Experts of a small language model: a variant of Adam for the experts.
Below are experts of layer 11 (counted from 0) of a mixture-of-experts language model. Rows are named up (a neuron's input weights, with its number), down (a neuron's output weights, with its number) and show model dimensions 128-255. Each number is 500 + 25 x the weight over its row's rms, rounded and kept within 0 to 999. Numbers have three digits each.
Before each expert's rows: "comes after" lists some tokens at least twice as common just before its tokens as in all text; "comes before" lists some tokens at least twice as common just after its tokens as in all text. This comes from a sample of Wikipedia text that the model never trained on. Tokens count by the router's weight.

# expert 10
comes after: "\n", "s", "0", "-", "3", "ing"
comes before: " ", " \"", " Best", " but", " USA", " —"
up0:502541505496479531459519536487470520532521508488499539473513510479506537490478473487614496525500529440562469517481437482504490508508458519519467490462514510471532494524504480535543499520509551517470539538509509465481504545515489483519535503471536473520479504507495503494529443508490466478506480576506517534512483513483490480500464525500500529496495507471510525513494467505476495503499
down0:511513473533493498498510551513488451498448515481541514510473492466468459493496501461462485551525512535489476425474539534549500506492540489495504487510486480496485482546504460555477513527489457451486514501496528513530479484522490515496468487471521525499498509507482459520440524537462520503494495505479472529483479532490455501506498488496481525504480520492524493488482493546523493561479
up1:514482527469493500469492512475517483479571464494495486511520478497516508504532480531532476491473517478500531523522452486454493486460521484515498475480507547476461513475482472466491500538517515487501528477509505490484497513536505484456491439486515496486480522506496518514488486507507516525470483523532477473511534519502423474531486539480523491551493494503521525457491532510517500458465
down1:475493481491488466524531515520496536555520468481471485524458504558496433492506517482507470518504509512543498466514500503447501515492521489545529525529492491457462488512544513497525510480498523516502515497504506515507466473479518470496457533502492515514508486481499499522433506544560469514511475501507498516526473540547535544505534514526511498509507492519572488485500518494451517463510
up2:499524486468552519453461497469467492514545528530515510525492502496454467519521551510500508478490500501527504524510460487484506522496521513526508460473547495518428544503511507514555477471461515499539472435533533529501482455493462500525504482491486488493471513527546502499505503517510512567522491480478486504510515479511506542520500502496493491526478522468533513504473489519476503498497
down2:498479511521467460484491520469528484453520476501533497504540457450519483520493499453552548495511503427502518494469533535485509527466492516514475507486436525532467491504509498501459533474502483458513484527504505479516525499477482508491515528486497517489503492527483487492517506520458518487503473513529529468537543552454500478491510513478449507466493526527538476487474503498522530517543

# expert 36
comes after: "\n", ".", " |", "|", ").", ".\""
comes before: "|", "\n", "==", " ", "===", "The"
up0:469521460535503500482468518489510565494500517489506526489509477511503467516518512521542487510504513463514530509446488522500493513494517483500483491476488506507480556521512489498511518509472503483490529533518518488461538509509513522486493481503522510526506477518523474499524487535501531510555474480518473510477500500501484491519502520492504479542496469527528483530460477479533479484469
down0:546468459511492429509489482514510499516505480491481486498521480479490493547484508519482521476484489483498519546499466530497520462443509477496484470501488474515560484472485499492541480515500496501534489434511528478555495535473507547511475484480541504476499448511522518512531515480470488490474517485531496503533525481494461537496497494554514480501512485526507455498466499486491502515559
up1:519506472459564532549434472529497492479516470499512536494463480446505548471515509523497467478495472479515501520450513447493471532478486518519465493493535483485520516472510484537490509460515513508543545493486539507514507540504527534537492514499544484476475501497527507534484490540495535523532497473477490519526466511503496516512473488521515476540474459492531498523544476475476516498451
down1:504495528494532495509495486502527490484473498461505475539521491531529520528480489505500505550504500523488525466498520461476492479503506553489497519517468451489537521503520456516483548483513528483530480451493479514486490541538486544516450508498472447525508536482525548481517502475503503540557498516459480526501491518523538528519515480558544471515496495528540478493513514491506471423498
up2:496520460512572501530519471496472487447549495521506515478486507530482522467501498490500498530480464517526486502499509510522475514511541488518477496496471506509538463521455500526507477498499501536494459491512530443529512506492506494508487486476503502469509500468491474486560466561499490522497456544440529505512463538493485468538477473483515490520521483503523495511477502517478531482511
down2:453490524485527434499509547507539492506506521531521478543554478501473490550506511513468475480543493504476503518490473501504528499555498484510548502503476516504507497517506498481511498509479469507503464483531489494510487477598531531479478521450541483476524515506513529503470492523492478518459503500523519485469514516504504480496482510533482488476482535514520463523481522478511525543522

# expert 20
comes after: "\n", " |", ")", "-", ";", " —"
comes before: " ", "-", ":", "=", " •", " —"
up0:491538515493435494476493473469453510530534483501593555464534437467518509524517514482532455518479496503487497506493481493528513498476545473497488482496477516516508483483423512504514549493482526492469512513484527463523484496518467480500491554450521492514475465470512511482480489511542514508492487500529461495524485517492460458504471517477484494507471516507494520497516470505477501513464
down0:492479524474519502494515498514506484489468486464490516470484491485501534524487496504514535482509463479518486493485536537537500482460491521497497457497505530506531501508535507506517548505500477484478543467549470467491539481465446522481432476483535518515521510495518492516495448517479500497439477496532519495494503477494527492466501525507478457507557515534483506566502510443504545487492
up1:464509507478472514510486533463471497488508529511533508527491475464468538520523462481551505507463505502516495477498494514517495514509509521498481455509488517482494518476492518503518533531511516538536499477495496486507487539497439493513514549472523489500508482508492508485477482476513499463514510502543502552499524499471485512554541497501536488483513548457492528506489488512487480516442
down1:484479487496492459502486501501542519501473528500476510491500500476503477526501430501493536454476458468488470486490489547500506485491486490546466499518494517467557492507488516497512556498499512513548503492511443488455542509492493490489477511534512470482460496456491521504493511527494477481480498496468499468485463523487493501483481506492481495477499498501523450532499487473502514477481
up2:524548464487499523489517460482474537497489466508484561520496509506472522481515502468495462487505494499492466485455476531499501478507493502526498455447537498496534563488501491523488491487514497508522486483497541492504509493530493507533535496485518485467491500470526481545528501538464512517528520550481490452496506526488496477531509530528501513525462518494528491490514560514503531498517
down2:510498527485469505516490518495511474516482452520545575464507528514461465502484453512483486504499515486513491471489517492487466489473511507540481471528485489519482507480521489494486485456527543506456501519511503471471498522534500512509500475482521497497513529506541500495502492455544508458523510522512503533508519492508461444522512499504486529523511532472478527500481484495525497486490

# expert 29
comes after: "–", "2", "1", "0", " August", "3"
comes before: "2", "1", "0", " |", "9", "3"
up0:515543535469530478500504493533486489511503471502544490474519508518522475491488470513522478497507516540501497493506512459485493567484532473533463492508474536481479495509488506512507484563514515466469486495484479476473555495501526515519488483509483495509516503499472507461539487504484490521483466524518523520473472540506538462491507498504522447550488517500510517493444511478477522471475
down0:463502532521539501532519462475520507488518523538543475513495511539489474469510481463482488477522508506502490507522504473497499542487498490501507501491492510463538532443482455527501505512480501494461543466516507446474484475530482490494526511494525485467513494491497486513504552518502463480474494521474515513506527486471536526482500477523528503463472531547468529488499513477502511530508
up1:486490442531474521516517534511533503504531510506517546481502433509525490506531534496498507498498477495515499477503466521521527526480514505470431489505489539498506533476488496527510508495521493456487497495519461487506517482520491536498508481528501425524520502514499496536518473494525490503513525505513500508542545515453530465477485476478500486502518512499534516495479460489497476480512
down1:513503497506520494496524484511481499502516458488552506531511525553491491498507524504432524534508517492490491520493461512475512522459539476465493496466492520531469515502475463497496477473504492504515482490509532508500509462457541521494506537498520449490483544519470525490534498485536501489525483438498498523491501496502514515537530504524448503472502496501495466504470518510477468485551
up2:465500522526499501506488510446533543524519515475491474495461506509532470517499420491529471555499475515488475501519506480529521518494505467438493457486478524521497491468527489463515504524506559531489561501460490488501518507499457493535522481503488501529522492502494490462563502500549485467436552544527487496483491515490470492523495489526509475509524489510522535455539489456500455501502
down2:515487477520485461515507486484503529539515495510506503503487541488538524518523521548512496495471464505472465445458468490492475529511504461506480492516514493503440531504528538485486526473512526493467538503492488530497488515489505479497536446500499466548531483541489468495506477518523509477523493485504484494469501479514494489490506498510483474522533491511478494457555486513470560498449

# expert 1
comes after: "9", "0", "1", "2", " the", "8"
comes before: "0", "5", "8", "7", "6", "4"
up0:498517490496503543549516501474510455455482534489509486485518497490459459531490452527513497489472501494527481525461502530500461498478475520498475494500562545506522556492469504549519525463476520520488497490532472497511466492499496487502480534483488523544522488496455519544532424551505510503519465502489497528487516522517489539532497534487530499546510509488513510545483507521514490519443
down0:466506487478514461493499506478527466491471444475471478501500484519525534522526472495495487478460491546494485535537514521546500529533486503524502509509510549504521515477483531493488528508499464523490498480511464475484485495529484529459428539507492522533551486475484490520473484505522483467503505479494518507531497500511508481484535499544508462509494483474501462562468508531527529526485
up1:518513487488455509520455490513488494550493511508551466492534488507484465519500495513475518513485512452484491440515531476499499523506538486501491530497483494532482487523474529512469486471521489512533511469458464513496465556521516521485495533524467483464490517486477498503497516477510488478491510509498501523507537547482508490495474449505458481514517463491485505478478530500536500493454
down1:463473503530497474523501498535513490504484475480493526503500487482520498513518471524484499491512543493486480495492499521509539502495530505543485474523521537488479493495464494511524519487520531570512492487490511493452522536493490491520537474503478497510503511509492507499467542523512477523515493506536498450485493539436483461540514513523476475472495484523457503491482533562503472510522
up2:506562496486502469505480523501475514505534568517507463516458482482493485489538501488518502481497489505540470484528522498489502558474503490483481477497446515496516521507483528515488546526449508499482521490477500493501512550503507474487548539493501513476535463470501498475502472502487540490575528491461508524522513539458502499551479488499530461507494479521542469522484492506494470478476
down2:509500507508473513490501453532524479490504475466498469484451529478532483495542530501485496453534508468492512481488490509551480504505498521501437491474519494531516494483507532577502532528504490539499519468499461518492471505483560514506491485536516498481478480458477516528506457487506520517520485501516532516545458488459505487498505520524460516505494477576470534502496466511526478543460

# expert 46
comes after: "9", "0", "8", "7", "4", "6"
comes before: ",", ".", " to", " in", " and", " as"
up0:526510510512507523481440505524440495520532492513523517536538506509499475500491530522517523513479482466520469535496488484537487536471537462456517531518482463478476473506456529449525534503517496480475466512465489512495507493508479481513507495537511521515495515498500469503551501506522488544520509495515519541524531501493511502544470506493470488494492490487502518441421499516518511498490
down0:470531511499513507523515471497558508506509502483448492480455493525495501485506531501468499511472500537518542500490510473460531473472504528543496453523538456482471493533490498526461527482502552500440502476449492530480533539512506512475514457531464503525480536499501502525532522519483489502513455508480518488479498482476517497474527491486551486504526542499515494507497500514473508469524
up1:494541462501514536515482560521484524496483515517528510518513500492473484537564514481496497529506495494496492479501507493504496533445493471463480494496525492532480530449511511477497544480517479479536492505461478514470495518480482510508487527490524513507470517520491512515515521503494513524491496536502513539496455519505491510541543530509485487519471524520470516496482475515521497513514
down1:493500509464482517489538474513510464522485474520499505437520494530515439562503519511529514484512544470523506492548539514457523440521485490526512474490529480507481470484511466480535461473493521552510508540516525537492494489524503492454470518478465494513493560471488508476539540493528524499501498462510530515514451523496471500489481510507487475494509484479525475485496482499504489525501
up2:536485505495538511509496468523472466503469493497525484513516518503531481501508427493547496548500529482518435487489498518493467479492512532447488476492495511511463528481539500473506486482496515458474523525458538466497514500535466473508566509474502452506498513529500502507494481483508500504491477488515459538492500503494470530465502498514513485515503503514488488517501476494488490493485
down2:482494506447512502495548485512459488506518528494514493461523480509529481521503480530509472461494525459501487526513523480451491492526529512478460515488541479484484486526540481528518506487482475510453522527486558527528456500526449499497494513489520448486517500520534547497501553494491513543486488450483525484490489486516506529525498447506510500490496514493479489482518510491514503537457

# expert 45
comes after: " |", "\n", ")", "|", " is", "\""
comes before: "|", " ", "\n", " a", " an", "---|---|---|---|"
up0:498500485487501531503519498469491531520548545527503483508522487501491493501543491495533509514491492478500492474495481511465520541472499493489472498471488503496456531470465494513509489466489498460486493487469480480514509513494494494523487544454566469507493506533463479491498478505522537513545545534536464500486545514475479451502530461464504487531476503532510540522517491486519492499469
down0:479505530485509508461481510492556527482460450508511504500476505535550502530494531472451537487508488505492505537496483511511515428477494510490485495481540499523512437481473481469483543489477498539503522514494509486489493485499541489530492497521499468482501499451495548531462502506530518478520483518485533475533498486510487505506493556527487513451521506484486481504502496477500536514505
up1:513520479472505534542547535477502508508484484486511513507509472474546486511533484464531472494475467483500457480488452518473566486471527528501464471488483527474514504482469497470511482482506519514482484481471495450445499556572487465553522520479502452501511480535485506464523482511543495514504509528532469520519492508483494513513499487502501497496477527518537536506495477464489476551472
down1:489477500540526492487460489486544484516450487489492466508498480477503498516466516518501483469507489501524526473522472488443494484478528470486515514512519499519478527499555514494482503487471478504499495496491475473537513498492511475490534481513495493486539467415538521506491549451516509474457510475492491494488487553489513501499465479483507509511539507510507535499530441500507538509530
up2:470494486510485508512469489528474505528523475468495488501467516510484497494493547506543468524523481516528538495490485482496484475491497499483510514543522499531460496480447475484509528504534473513526572507486523495505514531535519493537509520525528520487501497479463513461486470494515485530509553517515494523507474540465499470517500481513486475499477484513514517534505510508463464527477
down2:460496523487517480478509502518492523488506486490486512518481509478493528514495521498504554485486485516521540498558492545506473486516470547503469519473550482502497531513486485478439528482505516509522501460531460471483497485508487547521493489492555481507525530485505505530541541521460470500459499484488527484493506493502546508517487482469524510488512532485476462535494538520504565467499

# expert 34
comes after: " ", ",", ":", " |", "1", ";"
comes before: "0", "–", "9", "5", ";", "4"
up0:524451494483516524549537473491481511499544495496537468510455501462514507492479520519494473497470487491476475478495493500512461494477487496506461490452445498511498492490540495531529543527465487519482511461539503504539451480509498518511507486473562529522483496479462473502489452522530491548442510528533533492513521510507490502520508504502514504502523514502511538504509516518484484495464
down0:456475505551490469502522528469436481530472437555494472479457518504495450507540495501547492479553463544486489507502540466500489481536503530524525482503549519501535486536469497509481506505453463479504525475484500490508485476493513473492542487514488515509521492506541466488490513487509473513559521488472533511518491496460531487506471525529518539509469521516505507508519491527473505502511
up1:519509511513483551494490548480441527538520507509514534507500477488497495475523533499500484559493512488534447495514511474523492500478533514514474517500537497484476511468452561510536477462511503502489511520510555487545493484535475537506535531468496441504503479536441522518495510494539512515545534493484490530512479534503521541512461431512523504516488475481526513510507493500525448489479
down1:455462501489522449474508568468486511463517466575518534525500510533503505501476450524501468467505514501482508463499537498561480470511493532538494540510502478488503483494535496516512497503509470488499571514541473577519515509477508544507545463514446470491480501500524501507529481498488509514525447493477486490454482462526536530500507491481488545475473491513501523510510512473515500504502
up2:540529497507502525501512501531452473486518470509524493531489479500521533488500497491524495572468501497506471515519446490521473501479528486475498482497442518473506524471499475521494497497506490528522441490504480475532513528475492486519496528528490490528491470529471478493493510471569516474502543545534542538476515499469488479531514528448541472505503450501496536478468487504512465497477
down2:509435503527501501492491520507495472482544502492492525510479533498511517510461515500516506477480514488509489530490482489504495467500454471471459524520520461530505451465514560531504513449423543531536528471465472524516515481522519534496507508505474516493532494473516476504556473485500463489521475482501487518554507499528479530488496496521468497466501515482528522474501487512489446511494

# expert 35
comes after: " ", "1", "2", "-", "|", " ("
comes before: "9", "0", "8", "1", "2", "7"
up0:454541493495510478514453502505509506535526529525493508515496510465531541472475490487504506497438490477487449487493494501497515542503478449522479501500512531447490480448491507518481502473430520470530485494488464499509528526527494516520492494507529531481499499531465465495535505510523439517517480529482522504514533528483459483495519528489514500503479535526476497511441522460506484480517
down0:448474528507555532531475480517531511485506513521519486505526503518500518426506500497522491512523497491460537487504535545546521487479473502499493488503496517517547488494500500489480489518456472559482504509509496537496518481492501499475460452507449484531522511500494516487549544470475493482530485514514481516479517464490510482489502518509543461477460523540511478508519496470489510465500
up1:514509503446522519532520545500483534472493481513527508533484454462539480455495528478568485529473469511471471461524464505497514526444510494516485500466509506473492507509496493515493528472495487553522456513470483469465508484489471505505519514501498481538515471496482489538477499479506501545514498503519505538482519523442494459519493491491507481510504497502514557509507522492500452493457
down1:489468522463498536497527508540463519533512484526519499484551518505471503510493507530543504478507495488475465546487548504496502518518468498502498520424459519470490500509449479475517463480480520485463556515487516545486514499518509482512493494455484487472470475461491509493517528413506532531487477489485473473450468480542500497467548479528486513477443503477514479553499471527511503491491
up2:527495499466524533525542483537500536507550499515535506495475468480496512475489518490525496534501498476488509516465509499508489501471507474530441478486506495473487489499465516485525472485491491487472504513486493488518509522480512507510461512487530518517468474542506492492491512492523523491452506499510497511514516521488426502494525516488483479525470458499510511453556500511516452467509
down2:471472507560485491489531484508477529493506471487505455490510526497522482479468560496492496493532498508458510544503529503522490485471509508513496480433503477516552508500501518529489537470463503500516503492514490523516508492479497487492490459503493541500534482483523525510507475471550465478487467474472469466519515458523557504457473504502574522511523518512507502546485498539495502522503

# expert 44
comes after: "0", "4", "5", "3", "7", "6"
comes before: "1", "0", "2", "3", "4", "5"
up0:504487520507493527538520482474500495511484461497502486534473502493482509504514500453477492543491538507487481438482501466470500539471502541484459477481432496520517495427510509479472520483492471481530521560476501508500488480500453527508542504502486493504482526500441448503497491510495483582517511484551469486541491515495515464542498506513478483493517500505554496478503533491510512474487
down0:524495522511483518499535531501489481537518540512521537485471529471479498515452516488473483511474511494486462504493536518457492532506502531507528544446519501460520481513516458451535471470471521495482479487485495518495495524468453543533488486463463456525475477475481547473469542522476514522496459466465479487528509553496484495514489461480480523470527451470498503486467474493510537554503
up1:498495471497470515527560516511500479488513491499478484481500506454477515471526505452503523528466512504510462481488513505479486498500505540471459526512457480491459523538524506501496493475499472490472492489498497492552479508507436510507528538489508499565467477493475448508495473512498500482512522488525469459470452511486497463534510505523499477485470453506487497513519520500532508458475
down1:526516514523493504462519560497457523481464478503524476545477540490497536498485481499464505547447454511473509498478439496443500514457527514488499521481489475465479509527496469535503488481448490478471493460509492509508494499500461522541500482489483459499518493498497506491492493483487522521501497502510465520491542511528522486543531481542526488508526479504497483480484517490499511485507
up2:481504451491495487492509503506489488541552520497477478509449484485481512496528502489510497547512484493544507504457504517446493509490504510481527484490485549496483540496520517490481492505501495537499479493498505489497472543519519529584465454495503514488506531512483532538519494505564466497525510505499515525497532510503468521544516502519514492480510475483520516538486507484512497507488
down2:489491505518465495497487521499544504490484500474496480487471469478411512556481525481511501500485503524499491524476530533484483499498479509498471476503485495530509516509505536492502552548493466534496464520520493491524457547497474471480475494490519539494532460508554450521524486521436513499476517528532546470478486527489500529504499488518496527483545480544474521507417499501487453488500

# expert 18
comes after: "1", "2", "0", "–", ".", " in"
comes before: "9", "1", "0", "8", "2", "7"
up0:501488483521524529470532508474430456531483471532534481490503512490496555495495521495531502547481511517495518522521490447452468476476511536492482469463430496480510512496478509497518513499449520468545529512517496490535487516507492506519480479494482494468503484474519490491516521522466500523441512542502470482502484506522490445501458473472497484501489519509536567481453505516501464505482
down0:508512526487500474478473488507474523546554461531500495482452534533514506525541476500485486496494519514500548515519534496510503485490496525537499509519527526500482485512519497491524487493507520491514467503496507539517493508521518539502475554495537480479503487462475474517472517527489447493511517487525456494544492486512510521478477558481508509479549499542541487484511497494478494505538
up1:487494486489467528514514534501520513485500534513555525515487497519470494484492476533529462551487499473506493510525475510500487466476491545468519542485482496520480511466518475490464471469458510471499437500505502482483551469546529527498478443533533510462488485482483530492470526493510493482502502531499498530525501562506522496476501480483489462479518542495503552507512486475481469511515
down1:477511480515483522465526496514522502497508458472463515481467500504509491469521541492487525508535516443511503498488500510517535510481522502474511541503510450521508490471510463537473477489521542506533483448524507513495516453498512555465482469493523529460491457550513527507470527534467547483516479491505495528498502495481536507468467447528440508504470492541498532517491528487511483502525
up2:465558516507538484501466472489466529530533476467503501499485490499509486482470529500480505531484522504530494498471508537506503524486495498509464535527497512558451488500489518491521496493523499528519526544445485496516438515501473515499514481486527487508494520555479466489528484531466500512465528480522514512499536471537441511491507501502490419482480526530504532469512514481537484506520
down2:517534471479512463521513543522521510523493493508524470473523532467512517478464474476545456544519471523501484502494500511493504535509479457499520471487500518463493497474545481479512523482503512479491512491520522471557475498527520481504462499504444502518514475494484498465502460499554470516511500530488557502461462480490565500517474521524465525487474461530461509499524530548553518473507

# expert 12
comes after: "s", ".", ")", "\"", "ers", "es"
comes before: "\n", " The", " In", " He", "-", " It"
up0:525497489508493507523519443493515537498531537469510527523469506485539504467529467468507448512500482528501527466486516495471506534484493477506500493459458543411507510516487482484529504489497548495504502526519548471484490539505465525540476495478506478520469473510506463470505504503495495512499487507501476505462475554450477474480520526499493483515476506499509568509490488483480512473449
down0:504511520460533521493518489519508508553541472497526509448465538532501505498555554463489497467521476475489514501505484499535508430478474525457473507517530538494522456492517483473520518481513491513490544486476505490506521448531508506482481429513498491503444461456497476493524487496482485491486510510480508497499496486494516438499453494483512481514511493541514467523478460518497497489529
up1:473474514505547487506498482507487495532485475489505495560454507461473506514506452484531487515469501479489512494523518485482515537501493509473475487504474555464496487504458535505565538500476496528540506558462493447489504518518482440514516498507512490494477503519448466492489500504504449532470499489496510492458521517440488500499489474481499470483511519505544555529479498457499450464473
down1:460444503509523485506444501469539517533471495463495507503433526562466495480491497543448501464503495516506509505476511481501478471526482530518537518519537510512483497512522486510493554497473500514504498468470474494513453496526518480494528509502503515498487449461502524538473488523461515480500484482480533505519447519488534485503481461494487461506523485482485493513472471494496488521522
up2:462495488515520521521470512431486480509508541506481485484470474494486504476565480453491461559477495490542501486499465492501469482498485522474478466473503504500497525508489488537486505526535519481506519491518549471446553513510511514520493511501505477529539494494477491500481451519471477516491516548465517491502483530495521463502550516502517479521471506446537523533491490455482487488503
down2:528504501483524519469495513519535496454507477487561452530491511442503532496479507513462522499471454506503487485507511539501521520482457518504503468517510515483493525464483483486460516498508474472538491434454500485504478501513505492495507536503492524504527509510496465479493482509522447482491512529501507506481535552500518492496524463504542471519478459550533516507490517506523500508498

# expert 8
comes after: " ", " (", " |", "1", "2", "\""
comes before: " |", "0", "9", "–", "1", "3"
up0:499487537512463510494526523512516559514493480491539486533487467520494452507543500451482498491479459518486460541520522524499494518493555510517527502479521521491508501473436528490518497507519528494500499532507505464471512500546513456515534543505466484606461518481533500473504477530512482509451499514519462567505516500480490486519476505508535507504520505467544549462501493507493512490497
down0:529476477500523521482477489457483493528474449494526497503498512479451484522513424494501501512453520457521495500501502461458491516515493502496487507501503502478470486485510462470481508474506473413508506509520523486489499529453481487433555510523509465485489526490547505460517478492504452508515472494465471514456501509500514529513504515496498530487501554432482455497480515465492517497499
up1:542532499505485539510479530456481456487502512487547520476520502508482554522500499462518511543490530480481514501516480516530504516482520466513517481501459499476518525489486540452493467530475479469467490511524521499499564517516483524475507546508502457479529463489459539487478518508516515507506520490544488501480504526441522510508477453531493504495466464484519530462526459471501525477462
down1:531509495470524483513524455511487476487494463535503479504495474529535464511509527534511510465537489514477484530515544474523497498507477546544521501500536471527495520486500479498503502514510479462455543525459525494520520516530477486428477443470530483526523463498548468510454473487496541490516500504483490485491537469512513496522494542497459532486490516510511553513491557479522469543501
up2:524506500460542526459508517484479495470509505491502501532505524488487500483475513471479522522495507521483489473524495455455474482496467478537530505537504491513470502484472501478524509483511550513519482442464485494470527505535497456494476497511496494511525514523439477513532484517503519558489527499520504478569537528516479509475536483476533513511520488458524512506527503461477489522538
down2:489497522460479488509503502519502513501518527491500515527462520537469517483466482459479572527482543529515474486511513490516488517476512517482513494518560513542507506545478541487506495532495527541514511551509509464495486492516525506519504508501488496493465503497529492509463516514502489502497527466520463504574496523538503479495516494518442482482503467499553513504558456471500475513531

# expert 28
comes after: "1", "0", "7", "8", "6", "9"
comes before: " |", ")", "–", "\n", ",", "."
up0:494487509514520523487506484505503486516556471467507510499518497495486493543497527537508455496455512477559458548538507471431479507481513458508463514463520511478453498469486517473510492488493531496549488486507497489508505495466464446520539515519535506468504471513487487515537460505494545553526520497506497476523508503487492486480493532480509460555492494505480504484498493486481461522472
down0:488488515491507480484486515526486448513506508535462506487518546505473456528506518508459482513521555505510497487519492460500529480459504520504490531549495450491510448478517472523476495479501509528479514542489537530502473479485465458492542507493523542506560485502471564562523524522503507521477501484455508480504520485539562440515473491519507497498492508483490479503507533501491469461460
up1:497496486469558503517519515466515542498503542469510543540518515507523504521524485448528485471468523503544511492487491490511503464505506536471492493520481454482490520460486477478492515459452539484452488494445513452496506543554473489534528471449533477507521469497523464506483520486539479547549534490489466522514465531495529468512547469519507486491514505493518502520509502482516479539513
down1:504482485527522505488493495492528501434498522495523513482492502513510530479498509475443507527510493509477500535481504501525537501522512515549512482504472519513540472513466504507468520530548466515512514516530451479492487498489521521472524438522479531525502488504506475521521548500503469491490467503537481465511495463500510488476462520501511509495500482497536485542451499532494506507528
up2:495511512462463527507485454477453510510497522523512510530519533476474481496501501459551514528485536539540527506539508467521536509499531535469467484496511522476511511504503464455511541531464509465465478530545583515494526499528474477484529475475492477518498511512467491487517491550536508529456497541486486491462480510507503508569518528517488485536501517475488486526517470453504495489448
down2:557473500504533501501475525526451463480512554525511507500507556502507564517538478462505450499501534503499507523512479468490460517498537506521499508532482543533516503476521495490514523475501511509535516489509496473528535456443470439529517491499517532514535493485483487518525512527504465520512510503471521511538516494545476505521529527487499479520545481500530477501454490477536527502485